Below are experts of layer 7 (counted from 0) of a mixture-of-experts language model. Rows are named router (the router's row for the expert), gate (a neuron's input weights, with its number), up (a neuron's input weights, with its number) and show model dimensions 0-127. Each number is 500 + 25 x the weight over its row's rms, rounded and kept within 0 to 999. Numbers have three digits each.
Before each expert's rows: a language model's description of what the expert responds to. This comes from a sample of Wikipedia text that the model never trained on.

# expert 39
Conjunctions and infinitive to. The connectors and, or, to, and commas in lists, especially infinitive to after chance, hard, causing.
router:501448438487452540499494523525501537477513507526513542518519489474461493527487526480506496464524531517496497461536484488508491491488483538517441489514509521477514483518524499496516536498526490524491522518481521497532448473520489460475454479496519514460522486467492549539506505513511436480484495520502498512497478503467483488538470532508494480465516540514495518500476547515480509455497
gate0:474536516475520534495488502486490510547487490488490476498509473515519470531520496471495433463489510557503473481492491499494485468528546553521489502513506498481533520522493519499503509535483508570490464508513506481532495500528497544484476500513500501493532435493506456481539495530489467531475503531552487507502498437499521504465509490483517467505508516491551462485493476496466509458515
up0:476489533507467499465484487516487507529494503494488493515488514489500471508499485513471526477461495544484497509548507484448483520477493482511476519507516531497506482469514465476522435524515510492504569504514477539482461467502491534503515505465489471501466584490480485472484472447505485518555481454471502492501514488508530495508494505516497499544526459529517550508532509536481514521522
gate1:497466513515553468503481500534487474530484526429468487491493497506513540457445525481527505512484536513553506509497519468529508520473496521497475484479491438453483549531490458514540506479449480507473522489496493534535464490495541476513491498508480488479492517484522493497474514536498507528514533489512512499541526493518502480493493536494551509506488492495502540527494486471484547502531
up1:521553504478527543527517440473542503493510505500541492494491512508496513484513472480468487472485504555499497496490508510509550510471486510559520501501470556522502513513509534491457467516482534484467479497555488486486501519479510509520497511496468507519511484516502482473548442477506550499482487472530530480535488495476502521467517480532501475468497491488501448454521483484504516443493
gate2:482457535494499509499487460547477542508490499504480526487482504480486537476502528507481460479537486525469471481517523490472479517530496533497466494522523529504477462488525460463486511512521528441520501492466468491494461483503465455499527475487470500504497553482462525491500477506518477448458503483528467543480523473483481540510502477467536491520489490490530497515477500520492467496442
up2:468447475509461489481495485509488492474445500483490560501492515519491511462504523508447465465471527528513537526536494527509462479493498529501474473520494524509523509483531477460525560485513510476495455491498507490494463454482492459493501531467521523547503493463519492461462493505510555484499484473502534502496538485465488487497462499510502463492505468484539535511506479474486510505476
gate3:494447513494524476505494516495463503528504496524504507525528497476475505500455499537520484485467486499500548504527534489555504484489504530464503503488483500464518493433505480466480483499490517486489468508500477537493471526477487485501508522492489444546567514479528505500498536504503505496568511480543506486472509454517492493521537553485489492473428501510489529485482544478514500524505
up3:500478501468523499508493528487506521506501460468494545525531506465527567502517496537508492508527535485459488485455543500528519523442534516519504509492503492469511546559487504541427483480507516535490487506500467513494477534555533476516517486511506510496506528507513500488481511508511509481556491536497499454481502535455518520505514491502490493514529460513454482503482515526488503498536
gate4:494515509477476489487489447482511485511528501520495482538492498506506527507491504501498477493503503543503507521441519473519523494505471532485488519501468524479510551517507497526490501477467513482503499533470528472493470442498471522509517472537518490441487513502489548506513531538503485547484519470439468535483493523547497507562527481507507457470502571486492499501512496453473491496535
up4:506435528485485488521512505496537471446548518492474491521515541495556520478507477496474508499470475500513469547488430487518488500527509539494528491507497516513470512530471459491530511550535500517484530521518480503489527492481460470485535484511481496527464477505513482484497509459502504499509525499486545501501505500488551484484461526513483486502453452475516490505498502489478468548537
gate5:486448543558459466478491475470518491490488517484528523526483516497490480500452506505543525540451464450509525521512504487514491536478443487499537494483503538508506500516513491433536508498492436501489507489500517499470512505510468497468489482528505484503470465494521530500488489476506472514505516499493486481481491464491494525471504565485521544528477459474477497510544481502489524506489
up5:466429485552482506500501480462483519490479462528522524490521519513497490557495507503537513516490480488495517526449478541495494519483460485496451518498516516482533507520502507526546537511507487539528487515491528520520516517510447490507460518501529504530493460523546507488523510485462512499490522482542493486474490478515509515507510567461500498489439513540462521487499468530487488506516
gate6:474537429541536516473531514538509572517496509501499506516507460509518478512465475525472450492507498477497508479491497505441487492492523504543481490532493461458485471534526511501511559476524516530496515543487492506554497443485482501496495512463501525473530527512490484516527513526513504533487514517542471520498510484541523518519484478513520500487533510518521492489511506480470492463493
up6:508477504506468526455492531479501494487510490495533495534548489497479463501496511491524457517501491544515526530514503505490448518535515497570540529478469480504492467505500488465530501509538516480532547515476533540473522507497479477484481511512487492511490442524544536484535449533481509503506503532489510519495482500506499453451473480547480533520497463488495506515536532468510491490482
gate7:499503491481484515523481462551497519510535488480520493475477513499556499504519549481505528483471505490488517483533479469495509510567501469478466499511565519475505489499535458497496524525536425520492516526464540477530506510481523483522474469514493534482472478482530536526526511485522471517501498458508467478532524476485498481483530524553496526503461464529494483511501497472501482507500
up7:439483514480487522473501527447514519504489503496426501522471526539501502488553506481495503510489476522522494449468475473514513513514487502535513428536507486470477525505484468475511481510496522507498491501482525504503500531513464458542485497488517520488493506504464494508485535468488497489467502512496468491469523500472484490478490496478554528555524474461520509510467542474458532538513
gate8:443485430512456476466517491544513498485501476519498483544473523484501472486539525510481486502506504501532490481489498521490498491531486469511508459455504480515529514500461493524489497526479482545489463528531472507449469547481484466479510491510461521495488509533495518428497532503475523511479484499487532466506512499517505525486518440458516510481495553524495497528502515465506509514479
up8:549505524468487462486514481506479529528517533468517516497490482535487539486503488533523482448503531470508479523488511474510512488502501534534490447524508508473479501517496460532472472507470529484506487515455509502472445460524536496479531481518486473481456483492535490463486508541510514542499521531539528494502483454507504521480538474472540502453517457496531483479526484475490510470510
gate9:505473527512482478479502454477519522535442554524483536488467500527493495472533498476531422480486515523480505434495494512458499450476523515539493480507528503537487474501490497465463488495462472510506483440492515501503485471514515494483496513460517463473492505536477510514544467487512486483510469467500494448471508518495516497489495501482518460508491489500472529518534495498491515484539
up9:505491500496518504501461447527470520520520505485519481483520509471495525441515489458476488511497488505464499541493487514543410484475506523518509522504455513484461532513470480509503466490513499474513513478487452455484477507492492486509473513444473516544514489454495516490465493517529477474495489489499507515531506480532473505502537491458497511538469500494468516554534512554500503487500
gate10:468478481499506454506501481536486494485480525503514533492479501464541481513478487489518450461503515507463483507498531469505497478518512488541439477512528511462436501496483447525500507474491495473526485510486502497466481516510475528528463502466459487534481514545498545507433501486506502499555477512530494500496493464492523496472549490481495496518513529558509495496538486518474536487498
up10:490463487495503496494499490551472505511535508503477551493498494548500499509462532525561519492559475490497532470503452533497487518515522478482489465483490506505491538509499545495496523463503499499491452475496495486538510504475493490539533506521539502509513487482475498484490523515525496478495486466497529460494482467476459487499416479474539506506485494519488513519478484495427474474461
gate11:478494532483513530503508499507495511469528480503468521479556493520512505461514482487468454467512522502532489428505527457498537479501464492493499520531493529497462492504504497488474523441504511548518509520491475504513494515487525522528508481490536476488508528480484503459501546541510544476536512497531504553491511491476504485474503487492535465548513512512429502452468505470504483483492
up11:493499509496464534508488508521518497475457509504512490492534522507483519502462532537510521496491558482527487532485525518519474504523521475516516489525545505518537531529494472487492511528525546509516518560475503523505490484451524521545543483551475536485491437491508497492508469463520515480463474519515502476476476502549554524477475515473491514502489470487469469554475505485501502513517
gate12:499492523551513489533525520514557494489471522503544502476504466505477490493507496494497486482534515439495504470457502514522497527478515461492475537452498563546459507500493491485479459534500482501491511461506513532495528500506491497456529480505500521455516511542479550564467452543464507458504521522507485533466507514514514515519481503515481504505462501495474494462484500501508491495498
up12:534487444492491486514491504500516482479492499522524520504469503521520510546481522488499515468490500471517526520517542539525570448491512485496488512510548491493551492512513534526501460495478484568514448550515537528509534515532502528515477516515490535504515489493498462503493536506585478521534501507542484476496484507453499521510518488490498480486497468495481526511529483509524505490494
gate13:469573505459509466541503531513533518477453511522527503498459486505510512496483521493497518540470484523498566518535469497514498521497505480490490518484539506507486494497474491469512495527471445499481546524544512467482520533517520444457489506487475485508469524510522547526512452500520515471474479498481538481512496488528506488504474516550502474503485487508526491514501457507528499493547
up13:521518512495495543485500528512485501477533488501544482545472499470497485557508495529536491490484516526524533509522509517512497498493442523503523487499507479470496504486506512478532438517459487528496530491504499489524505539494494453492532540520497463482505522461495533453461528498471478499495495511486522534525470452509430464516494467506495531472480450497505485463514519452468515490516
gate14:499488463497491517502538453460461519533519483520527463469459500529549548509468478502495477483455465515478505518500498519531456491480461526547477490543524488482493474478530529514443504508499473492490522466473526510488546484476523496487470491509483536536508516480486472502481549500482482518520495525513492496439507525523484506510523463503500515519450521528535500530512523512500488482511
up14:461463513490525472495482523542509535487507529476468451480545493501442532489534497502503483574513488503493496497480531528477490528531547524466518514521506525556484501515494486517514480505515530472528468516533548457502443500469471500505511491531474474478520506479531487466491495503511489513495491483482534506491525494484511494536502503477484448515489526503509524476528511488528462527544
gate15:481496505470465505495518507524468489514519551485488499528456547527494520563495468455508479516488542524520452517528501494480513529465521521494500514453506529534482527511466512514507492521498504547480452543547506552492512509479518499505497514501489516460512525501483465492524520475511443539486477490487505480515493544526469492508502523509547473472520505498484488514482466512490476456537
up15:497495498532511532481490468503451506507524509497522463507493482563527462515462493507511476517554516495477479506509459491496486484472502537503464494486515509546451540472517521506524501508510487530531480502520485497492564528484497496534546580490509514487494452485489489500482522517477439518492529483501548515507479487511492536512487517511509507461508480490477501456475526492445520497496
gate16:498447548516527471531527513512499501496517495467480507538503489519521531512511509532469491538479508496523514550461476496514516475480479498531514514508543487476493539519504516528477482527532465538494519508469506469540454481484496475551484497490499493515472507504446514537511476452508496498558484466548502476475485500492532519514530499490487519507492464457525475478470544493510502544536
up16:497489524492561514493494533513544502530510514511486484525496556492498504518484504523504526502478523508514505433520522522491551479501493476480502529488524501510491498520566521511507466493518521576521493533449518539523535511510500524522481531500546527510509494541483466506478537499534504529544515518513531529528510517511504504513500498513530543460489481493458507504455478467496478522477

# expert 35
Prepositions after verbs. Prepositions and "preposition + the" following a verb or noun in prose, e.g. in, by the, of the, with, into the.
router:529455487460459515513497468489508518481494479529517542509514511473498457461513526511565519510551546495510512508508500530502498529494474505501482475466514530444481473500528544485516493507545473492506504500488517533472475528473457469482510457494512475513506504517528545494501483504505492518500485562513500467500487502459481491496468541530508485528447508503469510498522555509487524473472
gate0:486473469523469521549513479504508513520511503548529504548492514472500532494524471500501495472525519504512535520454482493484507514530504517490546459542445445526522500517489490466513473490484495512538551529505528513525482489464469515493505523501518498511551490492487460519513524494502526478477490470528482507474508451500518519508476504494479473543489519555511548483486456488476538537487
up0:499530442492497477458540486501488520515503477471491503516486509537521473490478530568508517483479524478516529491498493529516515456494479485522497508509535498552521492445575492533502462522459449503488500507484498493549481523555514504507531545491513516494522522536466517519489544509518467509526494500502521525496494504525444477538518482527502516498529489500497514497549502495504506516490
gate1:530473515495532487496489485477503481467468485492467521493445558496515545481509463521511499518519499496535531515494494516516516509497506484519488496453501477535545507498527508478525530476502483501496491465466503479469510528466521469439512555498489479497455535501488510486485495543471468463462514496482511489535477461508456520498488474545510487521450491500479530556464506517511496535524
up1:474494533480577505490477505472493495485509466540483515462517490501509459509536466545504492487512512496531526482504497519528507502536501494497529486498494505432537545538491531483501547485482453535503487477489551497496452490482546488490505521511449529473431531492490487491459519471460476505486501504496501504511483530504502480508503539521518499460483518477484509545518491473503478498497
gate2:502511492499492496505480507519518474421524436510501502497481508457463482491492536521509496491485527496478529500485507492499496525506488507517498475507522524506514501498516494545468539511531531520492533469506529480486493513478503518430523482528540470497527486513500513505529503511511490568542473534492487480477500504470491507503512523504556497521519539477523551583488482467479486456511
up2:483497521463485516517477471537488488515505471526509525498514506481526527547503502566497511562467530519496493502472507524463484521546506507468515495504503486517533543516497515528481501511481497582494480535506496491484453477473499476492505483500505461480489521489480533494511496500487503519562498582535515514477534468517517489509546480496500509510534531467481513516455512490533497493509
gate3:501530461495498478507529503529567495492469473481474517548478491494548526498459462507517437543526466516515532464500503539513521472501482502506503487530507503498525495538492441518496509469477489490458510508539518475490495546500530498516492494524488518497442493485519499458527463498510509497479481491482518511505505535512515489492546480528485515486497494470443472495562495504498504490544
up3:486528474475501522474478502536542488525462512476520486528472533495508520500497489465504494517434524515471500519532457497458456512474498499487482460484525521496473515482514460549525497512452503511495473539524465479476504546467514496510506515541488504458506542508522508453501529512506504506560518485447521492510485531480519480528517473516489488480507519524502471486453475520495534538496
gate4:563510494501505521504486512531457510476507505454534487478515452504475471503490505502508545472489497517462522478528534476488525485518494515501494500484526468512500511461507498519494475447478540514512498498510469481516519529496479521511460503475488500517526524532481491508518496506490500478496459531535465480512461483540483503503553549548447489469474530462525527468477489451460518491453
up4:504483476473517494484504532477543465496486478530526490530480479490540547514494466465518498497502487512493543478541484513484514516507530510473471467500455515531543508465547462483524492508496533503501485489452520475487472530481509467510518591524450496504527490487471474502448516506497480496498523490494479498532489485512438491522531500492460519541472485482471478497512526495502500511477
gate5:485485516503477495496487547506524479476556501490504501505508511494506488509514495543512503494481474454507477524491452515477529494514468501551493504515500499562463499532493491498538556541514482466500468513502525490509497491497474525509449508547524503458466482533534513518514510509437531553483549456452515501465489529476481518492490491466502531525470478476513501490516507480474462505493
up5:488561508512480482474495508504514538498512487467504479482540488487523498485473520501522477488519485487494469499530474511532533511450499530510476495545470520496509466482500502466503525539544512518513457489552521484476484496463505501503490454507486481480490513534518492478489466556528496517498525477409485484479489559522502534484494499484509506488470435503507502473452523515507480477499
gate6:485486489462495496433487483507493531536542497520479506475472512495522458531493516492487489470527464473507490494494484484493503522447510487493474501475497505420476482480501485465505497474478496469497473492502484477489549521505503518478521532531482511562473505551507500458500470560484540530475491507493483484504485521498483450472510529512497505511487506475484495469459470501481529436479
up6:527496499478526479493539495475510483479547533525475519456521490539456460477510498480490476518511478511453493474495478487553487509510474531477516489464513500546471516474515448496535487492501505501525473495489522483505530459506492495531468501509448544536491543461518494491492517507536476505522543465419491491508539499495497513510519502491476479502506535510474505505537451530495509508485
gate7:472465491482501496555515456530523497469461476499485506536488512502537557498499490470516490525525523465508518468524474454475496508488491486528512468486517466485498471478493528508494501486516473470467475466507520493492522500500436511470483501473500461501511481468493488517543490548528443488485538506526499436511488524482506441484449502496510494527508483496529473465515525471509517518516
up7:458481508484517497526512522466494534506482511517489494506520485493489491504458513501483477516471517512472466497503475476491474519531511480483521473535538509483493511472494523450496507492472461481469507464510510421482510511525457486473527508511508462515507477465452503485483503497521503433485472553534481558508496485511481488537491561507509509549467490513525524506535474523474521530467
gate8:478485445475486563503501515475540498514544477481486496537509515480532503469486499495536511485492474523463504477505493486501476494437499544520501488525488525540528506497500493463534522503509505484539495522487546492509489472510515508541520475461519511517537559508528531476460464451550527513485529495498481524505518501464483520508477461505508457522501553489498490500527458494499507474487
up8:510507472475511483540503463503529512493503481475497466466517498485504501506505479499513503516480527491518524473491521497454480495496513482474509493478542480555523517521495492486467469513509503566495537458496495542492471491538504551479449498519495464528447445571479527504502497508499518517526485508500485467533554506496506488519519543513465517452536474475512464516520514508478522475511
gate9:493495451490540469513499476540476491516516512528503516479498500510531459499470474489502439412541485500444499487510505496528485501538460500488491526469521537505493466496534527501476500466510508486502503554488468495491508555477449488475492528518540523542526532466549477513501497467522453500522515520507499488498508510516488506501544492508486454512475491476507512504491479489505470501513
up9:514492517485485459471493488485501469552499525472490481507519522501461509492518524505493505487490461505509518546525464491500471490493519481471492476465534476500484542470472503482523519535501500484448514478503558526448506484533508503552453526497486508484448512474487491490534525488505454489536498482474508476490474495514500482504494496507466546511514549491515502508485519517474560419504
gate10:511505522487489523546514465462490493451534463506541482498494538483523493459563500520521554499460516527477520469481456502502485526498537477485551488543515513476494513488461513483562464545496511494523481484503549517488514481470498487515526464470478504523487544514481534497507545487502492526516513515505481509503503521478485514510491481444484499483519497503483536500489494551517535512503
up10:518469475481519480522509526476501535502499481492519476515458527462508492497521471489482497444547493480469463491428476497491488477503501525526507473512505469519545508477530470480528499518488484490481492475504528511526527519524461492522466509467481486499516518488485461507480569509503559523499507522486452500542514516515461522500510564497506444490492510495498513442507512480485477504471
gate11:462521465479546548508499517491541522510514534485496484469474554502517465470497535492478520514546503470468480498486490503548503510495545489506506489471540469491453516508493503503518516523476471482506518474507483518502467458518486485533511497509493535521494540537518461472502482472510473523496461528529487504524470502486468488509507539557495503522521499434480478539466479484482486459480
up11:507507483478506510510464502493465521516523539562454509483470522458531528477506451474514515477528513508565499447507502496501529493470442500470498531508525471545505495486497523503489493484480517509518476519489499513493486480497531495482459546508502467527523494505546530495528502557510540540529491468525526462507505481460483478548512506474528509483527495497472483489491491531493525533507
gate12:497483526481490515489544528490474472513497463526497492518492465481497493465491497454460499529548516483518511511492499479472486480456478514524470479514564475532445456499520490482520481484503509464496477511441549515476514533544493517501507461549536504498475509505505524462511490496469525532544532505460510465533499482471477542481497512503509487479539478517494495460483494487525507506530
up12:530485517494527520478485456484514511441477546498517495513503442474501472536479480480487509486448488492495506457515458464533493504520480502493483523500507489460527476503494509496501500498516528505489520500543479449513521489486507538533486510491462531516510475535525512537511479460520511515455515448507556506487509513487488525512488503518521479468505458519491542511451485491525482457437
gate13:509502519506476529488501522512498446499485463528523487486500496478496500513529454534493496511498525514495498495501501502522520560488507611481510516459501501467540492448538484470494454520461464482516503537482527480535504532547489496496505510500503489498491512451495519505524529469520494500506478494486505533432532502519522508504524510493505471540502534526542507482492525494514481470489
up13:528460497497438546483479475514467475485494478532512485472460514482518447481483468487496505516536498474459483494524497472452487517525508514493497521521554561485458465508488494492511487492539526491489499484456517525480513538488495518497500471519507449504472513480522560503505464507514503455456521497486485488492491493539520485488491494492517496495524478498492544485505464503477466559472
gate14:474471510469513487506524499473461482503481493539453498463492499481454496492528506536414525495503483503532465446449529527522512527472529493487470531510532488480520503502498521514507507520506484505495462501477531512467507489520485465504500514447482517526503502456507505477534524517495530544503508572510527487500482462513496510535490489469505481494525506498525539480445476514508510469518
up14:516490512470510488498499483497492526504493490456459498493505553515497498503483487456488482498530483494523517543478494518521492496517507516507511495505549517485486462553492516496527505534514488497451488479568480534457483528520485514472519528509511542509494508500470550487475510485480464564463510486520486497537475498488486471545492544509526510453549475474511546546479487516475519459493
gate15:470488508467518509489491486520506492492519450500465498483540527450523496488521472484501493524476537497563491476534484474479508505466487513468506535485509476523478530525518504479473506477529518492495523487551492484481505508461456521492513532512497483513511473497542507473474479489486507471544482515516461460472517527495484481486537440544548520480546515471493477520507496563521495459521
up15:517462489502552487508488474468513471480473537545450465484490576556475502447507511489494500544494533493514487493472518478532525496476529500465508563509514552445508510543497491498534462506513488487516470517481501507479486511502493493579473525494483489526482482518493496481515507511472501502544475533478494475500481490485496502499493495527522489458486504483538510481497493495496527504526
gate16:498519501513513514471455518482455500479517533525508477503464488487474472494511502542504530526503515516472482492451482511543459520461516497512475535479514504548544519556502530489510540503498498477504502522505488532491511482473514513481521484472485552472516484569464533509519490532525527544512526459514473493463513503469476520538489487496504512522463507502485522455503498463538493513455
up16:568513506536475517478477483530497504490460536526472480555517535492464500512536480509510479488501480494514489543451453526536517502511495511490484511487489483548512544509547474480460523496499449467516509527508506508477565486494499487463512520491481539487465489517492526536517533484520515504513480505526515510474468492499461487516494494548515503506480466504460533535498513530495481538484

# expert 12
Commas after words. Commas fused to word endings or standalone, especially after occupation nouns in biographies (physicist, historian), plus table pipes and word endings.
router:484517494523494538516451530512529496449506506506520501443514550498474521515482518518486572527469502525512542506536503502476484501497474522541502491464520486492429470482493524504444523547503543517505518525482501503474462499515511514506497456483506510447524475512514464477524480500481488489495488486496505495523501511531495480495444518465537458498498533513486499490488507518526462462504
gate0:482452491494502475462523527527533522497494479508482496528525485525530503489496515515475511503547411474487511515516524462483459502497462518509529569515499502473481488513498539484476494512493528491510509537518490509479502512487501517554457477462469486505545538505490516472498530551525502518492492534502497525476518530513528508491444496492545489480532463497484495485494502459486476454508
up0:496498511534517496461478546501491493466542458528500518533548493536492501487491473526475510496502491488496492514491479496524472491537491509515517476494478505504499467491475484494499513516482564452467508485508476484477529472526483571517498479575518537499489453499475485493513533511528528527482516500516480530548492507524485469502445496501530509504499472532528453523497479478538535478535
gate1:526464512549489481516530476507528469523506446524516478453475529510494495498466502496489486514516504474472549506505450552499515523512515515544494464529527541478502492479522529477451476505483524467474468480534528505460471539511474492515466477503523469529485540516489472477454518491497537550504507495486497481507526539546522523488503491489470476522513505487507515489535514464494502530490
up1:539462528537513484529492512461466492496543514473512498507522500461484502457509521518490538493541474497496501505471496469490499487529474500487512540517526522532481445507480498478511488490487469518518507472506457520522474504453494484484518515437486501482544529463524466477546484485493546479485534482497498455508513507531529517514510474475488480472482494481467480488535525498573519509538
gate2:469542547497458517471539497520485488481499478486493520478494547483477460463513457475453558505484504476527544509504484488497489492524521492469532482517513507537489511503517481520545483522528548489513527517532530449516492522517510509505534475477516523478516469513537502527537507539481478530465525446552520507514463490511499528521481498533537514523512483468512487541504506510497494488500
up2:525491511471527469510525502523537509514529515516500524517457536513513486477511483520535556491448508509492525518462478492499503482534540500487484477449504501513481553498475494482529499536467531472522523530500483498486510470509521520480517532523522503467539504483512473469463496512440490507508570554498514514520514544500475516473504507490526448518451515528526472511502501504495473466505
gate3:518492509518546529499517458542502517495503508515494474508457553467519509497516497474462477502493488499519513531510506498532503481513490493531455478415487503508474511511499494485514483505519549539508506493480527509503525474492479560491500493516508512498516513500519490522507492500492468534469539509536523511534486463524441559497483485450519514521502533441503527498490438498522539489518
up3:496488470547479490502534486507499505495531519469512495503505491455505515498491518505456474493500510523513485513497490484467558520505468545466465496552534520509458526523489513485471489477494522501499450480492504539467504456500526463469507517510502510560469472496505477490496492510564482465481502497524526500473582549532511506479462488522494514466492498465482511510497485525449505520504
gate4:486485489487511482476461495495517527465528506517527498485483548542526497477490521507447493516510505469476538534534508464511453507510516491508503523523536512522497508507493475511501529522499551510529485517498516481509524479508495529512514465462506517481502525529505500437567515501459540493521516503536436522509503531497494546508513473497479506516487520565517482527534498555532472517521
up4:478466489531551492486495498504475510545466542519530515522508493498531528504493509471518516523491517529482512515473513453522532488511487529514480451544522496530511530461510492486492521523479512504511528513517500527482467497501547524494541500530481548545480489499494506503478530445532487470485509514481528482525482492500485503485573534487504513524549506480538500455487520468460511519449
gate5:493534480495528502476476487519484533518479505523525510534519531502481512475496514500500534526517517512469514533487539514528500490547516496526484496485527495503531499529477519491516529533461513490513562536504526525497528519518524480492533511560483512545503468484532505458513532508441506574509508495514538478549519504514511519516517480526459477510514547467480552489498490514505464503536
up5:507473535476522509472485514506491511518501513542502510527523494481524562506534480522494495520500449516494516559549513485495493472491434496493481499470491490503492494546521515516468498523511528518532508522505504499503491437474504523464510512487534518483471471516491531502468481451504481496533527475466490499531479471497459471500506559504488521515486474463491444528524520513553520534520
gate6:512477503517554524475544500518487441508482474508495479493511527487522489510529510504493513495443451527503498508496463483522532539517489496504470493517484460517525471488534521498496510494441507503526495523476535514457482518512508525502517471502474530513539521473547511476480484466494559551487467521499498511489536466526526501450498502453481502481505547487485499529503497509529483458543
up6:507484519475520457489515478504467445527503499537508482475497439485531482567514536516475545511522516532511523503533502486504489478534541538461488485489512477491513504516521545495531550494478478475514495511531509461492461492485476508493451483531493487506504475519544511511487495492477534468489497490532479525488497474527498525464459520519532537465527523505534481494482480497507545510540
gate7:443535488538536538499510522521510523508541502528513524566442518455507523523490529502475509521491455487475481511466504532557485487489466507502501478496450499513510488490512485472499506499535497476526530490490537471533532513492520509530516484490516500511483447508484498549516512538469470479513504519483534482467498480529455524535494502497481508535519505485544456493461499477512501495519
up7:526495517502523480510479535479507465510477516524486475496524559572499463485470474473513472530503479512516523551546501490519502513522554484517535513479486508536551499490490476504533508474546469519450519524499476490520542490506502533508499537515477530473505516513499508457486468485506504521449482514519495478523475504503519483485519540513521465545483456487527504520498478477536510529506
gate8:490526540510490500482513463495539512454542519479523508505520558495465521505524441467469480509524483511522500525530523459469500488511479454514498507483529505525496501522508476504504506502489505474540532557509518533480476554488541498502508486471548478490483522471473509510504518491527513498541465486472493452502505535508495490482502515475538500493463480485528504527470465512474477556544
up8:499482486512491484506507476501466484466511465446524484453523479532538445487519532478526524472443507495511513512476507451475465524502512482468485465454514486469507486523522518483500475487510487515529472484478562479495556514506504499492514472541516482519451483494471509534521512506470448509505500511493517453498510523480539494503506464532457504517535496540479466510511524508477499524506
gate9:523503541509464493495538530494501484517475503494541499538519507482502493518506486531455474494468533493493522524522523443505436534488489499524478518502516473541501480557493564517523494493487550495525523498547472485511456507453482524531533470529496505510512471531525543501523504507526542529492508489494491483505487518492497546482480445498510523515506518489469505539518541509482477512477
up9:458488504500513503531507471518474494497525455505469500461469547515520494483430522468514503537478523560540499539449507500504518481509519492519475498508490532506540521469512540457487529472482498506480477551556483529517517481521531459510508473515520517488498470511546524467504514450493520508476525492514493528478500493498482526502453502518512454490524484529483494506486512498497529485533
gate10:452468526476553508515485509566451548504500525517506493506524469522498528501534515487522487488486481479494500498582504482538511520517488503535520494518521517515523463508500498482468545514511503473494535503546495476467458479515509512454489504479568505474502483487486531487539535551508477512514484474487457480474486499513526502506507517557502482528482509478499516488478511521482506487493
up10:545529539520472454506526550508505464487484501493480498480527449490480478484489511514521504477523552469466476517488519487489499527539482499497456509507483512507518446515539541482492497519464526529516536525448499511530511470543481505492462510497453501449497513515490444479452533503514476478503501505452509476495496519497471514482459522499527511495451463487498522508522480501490480487499
gate11:470507504550495470468466505513439537478483503504560481495519496501509506499539492518480457459492484490512487445490500509488469511499459531536492497504504488490467485508481509484509449468484488477518551494521520474525505483525476496513530490494530548516534514492507529495520482456506520490487497524562468560443482486515511509519514487479485525477485519532484515537497518442501520506484
up11:502528491476486502475511492535489500458423500497464505476491521460546525530505495543490494483492540527501477498535525498515513526512515528465549471468511474501525467470505506492506484485489497458494540450508472537512501538513477502521526504453490473527513464499522535512484485523483527527472499486520495483484497491496497501557452424464502514513496538522519522520520488489472481517512
gate12:470514504490485504512491503496467482550517504497520509478508509489517464571497506507490482500477516515474527481484540483436458492511476502519534515509479510507503509467502464475528490464513552470498501532475504494480475523474519534506419508468505506501530490499526485503499526486491469457545504488513495497502461538463468519527477482480502499519511539465471481493532508495472416519500
up12:474493466498485494498518493483491543524495550476495529486479505495483520439499509542491513538528490533526516472511487509488484525518525484488505492500525513512548528515489542500533445486499450485462557524504512498521566466484485479504494493476498533510489466516492488484522478529512543513438502493494508506523492470502538466475524483489445463501491471505513472482441471506486514528487
gate13:487508486472508495494501497474522425480525470527499456489509499501477511480527457459500481529495519499528515523444549476512547525500513499535556515523498515472473523489501525472524470484488577515497523491485528501461499514448471498516532467533516463450521541485505500471469482487512537510486488487527470468497485511525500510485485475519465495486499487478498492498521537496510512486538
up13:492459535498519495433488505531474476512512521473526507461488509537488429511509504517512541487504480487499512513539561480523482562515461496527476466441500505517476481515531482500500516480486501498534473507449479475465472456468521508517493542508496502473467472513513470505465513480497513533473471531494515531516511505495505499492504476479503499480503518509502457538490461466502466475495
gate14:498492493514512512515504509478518501507544510504545549509499499476530461490516482481494474501478449526480521515539503481480482538516507554483492491554509478477440464463495515484521475510555497471497486503527535500509495509500470508480480508481530505486495531529521522515514515540500452492570464482537476518547479510564452480517531510521498501493528505477496493490519469480519484457505
up14:511513460487537504501492523526505533527501471517484501482510509484498514476507520540477498484485484514500473475501535458449520486526489513565504570543455525457486501530456543473462465484491513511477498538496493497466517513466471490518505479486534505477528489537492488483517508519547545489503508524494502552516498487511478490546485517501489488492528459502478518503539504493456478447489
gate15:515522523488527505457476491490491533504498496477498444490490498485544490502498514462457511471467540471475510521545501462499535531497495481552513514510530526464501525500494550477494468498492514540535525512491482527509481566487477513517452535516512527484540491518495503478478475536464511529542439481502520486517516458500463517482484536511522493537493512468507476530490484533490483485502
up15:489533468532492520506480515499524500526571465533511474511483470478520570448508472501506505523498502498509511492475485488524464443515500506499480520502487457522472532528490451469520553485532498531474498528515529508472514489480541502507515502465502495504523518532473475519493494483504493495495547496571537503495508530501494503486501488541525501552477471474490488510497500502456501509449
gate16:496530501485493489507514509502510539486461497499523500500499545505527487560539497505485466475480482475505466488476513464427491507510479485527500455467486464477475542486527475483499490487509475509504509522466519507485472487487485516538530477505488504464542508519520538497518536549496497489494491512449530489467517508492490494529495500435476496491480534453471476494473441513494433481489
up16:528496527522549499493502494468514524472491495503513481533548490545529533511509483515518490507533519509477484445504516569478491505493484485479526509502494513488514465519487518440563506476487461497460519471496526527549497488481506509467501505511522507489499510494492483527497513540540444519497468530480444508466492535491467485498517500513480514503463530484532538487539473453521515481482